config.toml
n_layer = 11
d_model = 384
n_experts = 6
experts_per_token = 1
d_expert = 480
d_shared_expert = 512
activation = "swiglu"
moe_layers = [0, 1, 2, 3, 4, 5, 6, 7, 8, 9, 10]
router_score = "softmax"
normalize_top_k = false
routed_scale = 2.12
balance_loss = 0.00209
balance_bias = false
router_cosine_scale = 10.0
init_std_router = 0.0214
lr_router = 0.00139
n_head = 3
n_kv_head = 3
head_dim = 128
vocab_size = 13731
norm = "rmsnorm"
norm_place = "pre"
norm_eps = 1e-06
positions = "rope"
rope_base = 10000.0
rope_fraction = 1.0
qk_norm = false
attn_scale = 0.0884
tie_embeddings = false
parallel_block = false
init = "normal"
init_std_qkv = 0.0168
init_std_o = 0.0
init_std_up = 0.0168
init_std_down = 0.0
optimizer = "adamw"
lr = 0.00101
beta1 = 0.9
beta2 = 0.95
weight_decay = 0.17
lr_head = 0.00552
grad_clip = 2.0
warmup_steps = 220
schedule = "cos"
final_lr_fraction = 0.1
batch_tokens = 65536
seq_len = 1024
doc_mask = true
train_tokens = 425600000
steps = 6495
dataset = "wikipedia_en"
Below are experts of layer 4 (counted from 0) of a mixture-of-experts language model. Rows are named gate (a neuron's input weights, with its number), up (a neuron's input weights, with its number) and show model dimensions 0-191. Each number is 500 + 40 x the weight over its row's rms, rounded and kept within 0 to 999. Numbers have three digits each.
Before each expert's rows: "mostly gets" lists some tokens that are sent to it at least half of the time; "gets" lists some tokens that make up at least twice as much of what it gets as of all text. This comes from a sample of Wikipedia text that the model never trained on. Tokens count by the router's weight.

# expert 2
mostly gets: " and", " or", " but", " &", " while", " than"
gets: " and", " to", " with", " in", " for", " or"
gate1:553568534519495459501457531524505565422539517552592502495509601477535525518510465510449527482534488528476540508531479461541496534499483494472493536477536502500483489463528497539533480490573457535524486491505509524489524473527443482516559587513495492509485541441598617451456529528518457546507553534509489517555472520508560528568520446636561527502494494452453575472441463522470541505509450514495524525499506538539506531469490503535505497464515553538531457466511410546522489455558473551450497447539493487437459519465473445442576475568515483476582500555504485477541457498503463451
up1:510477464506536565467499463491502488488514567491502512452483461576493496501501493488520563448538497507543551475592542462454436481558455433382455509493490564545478451433463496425482522455477554549509451515494513555477559506514445487449442519497388497481512493471465457487555498492484537478503473493473541485534433410482593515481426506404520522476599487517513500547506559369574477568506468502508458531485503535513476531571477507543535555464510460480503442509519480471533450512513547521471469455511492526481516463452517441468466498514573449518513468542557486485479456568477542535
gate2:488532490455481509497512468451558605540507552542523485518443451537518435481499582465530528515464574536488566444492438501505489452454499464470527518539495563468485472493462462537549489501526523525488496598490500515529502536478539561453511488453517465391547524535520411515510509518522507486444497473560517490546522513518501484453532522474518537582517526504480495508547510523466521540490520549492513471579507546535461456473448522469483510464466440479556498463569485512461499521544543475577510499484505488490470561531514448453552502522496453493574454432451515404480447492478486437
up2:454514492529499442511473470535458455485477474540482508470524569518523533503536432550523522457551507456478467581467447432458503511521484480474438467483509421498453515545511484478489456429479518500576519475497478443468478538500541487496505472530487574572600398508436503520480533577467489502556555537462480504456555495504446505478485461513509418497469499529509537448494499591582501413522531426473509523484468518470546583494532453460461534505507508506561545555490540464429562504444505548513541482518503447479486479481611554524478512522520550478445494516519532501535523578528527404
gate3:475529491478536534431459481524513482501493606573476517502479551480457491515606495463440564473508477529543563550537538509435500558493526480501467551520470595464518435473499544521533521511501575444463565480459431474565505491503501488478533454487578540471531522522459511459470501496571439525501517517522444534490522434452526627476458453515454448462422544561536447500482584480431511494474483512517436507517525432512446452494457481498500564512571539488525549387491455553480403494536466468418474455492457515462474506453450468442498499532529492512516515498499481521529476473568516533
up3:540444449454474525536506454493498512491543532515557545540524518481518528501552481539478541505529490538420535535506503475440470458565471448513446506455469482430515520523465538531493469467466528564622473484550480541466523536488504536502503487531551561504508418446512482544436462479483561482444574580446545463534486516425471530463502492552496531503441497507510599447491519449435530422465482554482507441486472461526552513479491557540456500512469393428521492508523527512476487498440498471481499440437541473573487444430577442516439447465457550532517513510544440512526518544490490526
gate4:530596516488497526470462532459494502486506569589478515512539435499577438487553546472398473508483524464542421420535528561473491531520503498461500506544450410531535533492556433531457542497550473459489514483499483442559571493507550437570555475498557523477426522451557429524472464526549398513450553452466480519516455471446481566455474482529520467529501513501442530526491572564430505403508486521521526453519513578454530406456532512498477500457482594506487492512501482551514516468617493494514468463511511487463490515552456430517555439431536443526543475519515480448465544521522481553
up4:530492490526544514508502459519539474480537529464528451492581427457537479518469542512540471494430582529538581451544474477548505484575475508484512469569458481523566434593514480516535444467544517519510485449473443442589511528508510501496442515467516544455500522448459503548495463500511513544468529567472513510466463529446454517535512455448449467506476611523432536465552593557504458416447520487535422521582533479456458510498573474521497445550476472586515518587542434497525461492590522496425534505436506492504511548519493534495508501476542417428470527524497468394490513498530470517

# expert 4
mostly gets: " =\n\n", " ==\n\n", " ===\n\n", "===\n\n", "==\n", "born"
gets: ",", " ", ".", ".\n\n", " =\n\n", "\n\n"
gate1:554444467484500473532477498466511557498525496513529526459514448530534483548443517517472542503505505492474461492523507528461453517472412502477507507522515498469421517469528541455485535469537535446549496438481474469476496514506520535428491473454510453419519454469596576504436545546521456475446564498513435493504445485504487535525528484463467479517487495457468449464538498488468482564443434512442542467474522527440497524486496553545554439511468454455486473521527503544592460554565538489558520517541548461506469450544482503572553529518527390527573563486477534470574525494449436518
up1:508411486513511555524530512522461447471495511555462479553501488483512493530442568480504575528548442458496516513510431528440490476549513535521447500488438465500470564500479520508470539455540451521543443458541501455475473432532588507477482465501501415490521450499526573510513438569495499554453464497477508434502519452448467468526475566460542598440444512489501490480502511490602504499489428546543495548443497571465528482562536502433437431537494422394464510472506451521519436546506548447433504507495488473542468507411508497519461529461478491560526576399550545517555560467483425514
gate2:555464441512464483613467537453458532494526530498572474506469491547453509544509487451425494504490487569485488502513503513449442530487497504568552584499520513563449579521498498496482547490535468465417459468489453545469559467506461456567482537484467432461539491487499554458498601452531462564454426498464465520497491516520483508506545469444392480472508601465485468416488466454473481550472537445543554536484558433498431458480473528509535507493455494513427494510571531528451573506478511474499508524495520563479499488477526495536531438549542527530537459533469448469552425508585520465
up2:500431454500455578481479525521542410493527552482496442545508506503518500454505504440538528499558482595515470500525433447446466535487435506576493483476483496554461545501458469554488434477514447495453495482487415529530427462498539527521483532491477513497566509550469473415498517493547426485513484431559485511540509539484483422477465483495454526480470529561486509568529470447493558481581558473519487518535554473558546441486522441492510483382468512538432539489499530542434514444431555501531504472442514560551477468524505552516480465507461530490480470497505432501516452471612472487
gate3:500554504477501429466467498407507446557445521552491592441463541495544533451507543587488545519616475481496572494505542494494520506402575510466558514513558420495582501530511504504547439489419582485550478459484531521472506451537567483449582484462587543513565429515466470500462460505513448497577453492516553449530505538494587572491534556522493507514426478550572502472470463530467470532482518533524500494496489497501486473461508488433499545509491529525517511471474513466471491534499521389556489528525454498471507558551530550521497501490493520560500462488460512505515499535551557526
up3:502524497477522411430495506476521431474456514542510531493492548502560492575486475599510534512530495537471466510463467530470517474521519447477500467455533404510477478433523503477580383561477546470546505451445467490534475545547584454484526479504533576518550492522473488418429485501497441455576577493514604498476480514599532527478501548528511506537444399522515465510532497518466535420571505532520492516492495489502491487533474504444522504488412532524505496475533525568415515473540517447529513533518452487490523499500520572556493501468478522555434477472488492511507496491529460463
gate4:540611476497515426548429517524565536511420511502494552507465521443450494541485501580505512513573519518502526529486499581488519559537450498503514580514489438469523472368560567470490448512522563501519540466527443493529512543563556507497514473506479539500502472525505415497503519498503451475550543551418507454475516546557518486585539476439515480513539455542503604490493534494523493504553460564430472478554514492489461519537467548462507535533504512422500475470425479520457573538531493495530577478528475539497544528465473570558560532490526463513467436519478461509543476551489485528
up4:538521479455490516412546516499455515493507487528493516463535463528477456476575587427518500442477490498510518490530481458566500496459525483501457531583449592463491500534473456445487560443470501509454532612428493469496466518487448484453520551483547536491510517554519459547461495524511595510452568499562507518549465450527531495477524444475532552513542564532475484437540488503496496540496530437524500533478488492548526457407542486518544504520569538545472568482477528532633488493479551482490494541508526458522433505566499450466476490513456455433502526528504552492536492485518519513

# expert 0
mostly gets: "″W", " •", " Website", " Coordinates", " Phylum", " MPC"
gets: ":", "\n", "-", " in", " by", " |\n"
gate1:461500461514578468558381472488558536598461500487487491455457496503525526525584479511499470529488552553552524563510526465543485517545530420521564514525460525561456429522477500509510427470538518531439401534547463495442522501461533512464498516536514472514464561484521502496539519489490476503499484502577476519488507496534508514505473537496474482448482582494450445611420371539552489516520554516522501502528564476419508534552473452508534527524475497543526485482522546548502452453507447512475481546436374512464519511458497531513486531541490428467445533543493485528483496492582540447
up1:419499474477467494489493564502448503527518494497610549453513512431540499459565500450469518528507512568479492562510515495472489526498472500470432505429499479471528520582535529471531472603477470527493430442549474581532501513462525514566500534468517510573503533472544536436524492518457470502516551484570424517527499451462474479536470469523513444503459493572488484515494494523468535530515510484466549502466492528447501537442515449488447441555473507481507510502493483440414534474447506479520548490554472552473492594514511561580491473511503505516518506527518625531524506520612508492
gate2:511513476541463496552461539477441554506570548471461457517471561554486514464504502569520472468444506558510509520566485485492466465506517506506593538526490427468519494510590564504487565483547602482498519472444478520536524574590540533450522503474536522434436544436479500577440584400549502459485452508508494455493499478431528559477446493529554451466499505518427556537462454492551567562563593564547522436561485476567422501524500573515542546557523455468488489462560513473507539543506490554521459494465557456532528500491548510530552534512549480498522457564460439527517489493568540532
up2:467449473517519466462517424439499427548423487482461501484505544536448475568428479446437467587566534482534441470484557490465472471525535442438470489508476569570463504535469483501540508458525509536471496510493506512430482500488468489474502508556449506511480489493461477489524488505508544517536464485502513509463515480556534469516520459520561557526477550471572441500521493515552484437490463536440496520533545487502533421497554439501504503448470541530543473500497504513599499449465550565520514527498469540476501527541485457407502502515473544467446485462486498458438447557459502538
gate3:605469449467473506507487419476552495401521480486492480492565437498548467506473508603491526479505522468495454507516511526470488559490446473491541516542628436501503526425487521536576452478434528463521493454501496459583473562518543464458539512466494535432511423435458484515501528557482521570472519504555466561505501571503438596499541531468532453522477566507505472532457429419536452513464522557465583466537565570545475483530505490521507461492519501577487487475463528509536528542517471439564445499540554486478567485478428547558516433412574511555442518470532558480493503452547427504
up3:479558505461507527503524519558484487486456488500523462501544455505444458494530512567508524517503498537499508520441508526547480529494379538520467517545546476458536535404470499527516350477481541493511511483486541484596440456541521483484501542467496475424503470515471527452587500503494533590417502487516542520513472537456494513534544517465475479490517530511541460508486493450538498471492570484523461501579494496601469481539478507520453447513530505504560480446475535505501509529480494504498512483500524479442495516477484547526526489449538621569470486536570477499479563469474510553
gate4:519509529494477508483513460454520475474457529507500446555460504542495485548486517487494566418437569486444499497453495478453460470515540522500540492496527464470474475512463513451527524464483514495473502431488498445515447532531606508508526451520550525468547500501502475553454488479462542503483503507551484487519547506591506446541469426443529508524517509531593493537562519462441517534439535448456481456552483440504578486478460464424512423460483468497423446477442508508452547475465543496486518551462529441498488472488538554453454550496430521483528393472483432492518514531535460528
up4:492442429520517522525502516495519572572564491496528465526439467479482488435484516561477449485440464471520481510525448429515504511542461460516542484457543517487515497498481442484461504482563518524481458530521532411464533512445549527482603511535584514546545546514491513522502567513485460499547486588481521515520554598541527465475560409560466494546467470516474514553531490545527515511585502531437434574477570501543482531502549456512445418579414480545510469452464451390549477524503520487442455482524646497513504496515508502550538582475475447428425432468468482513493456497479531521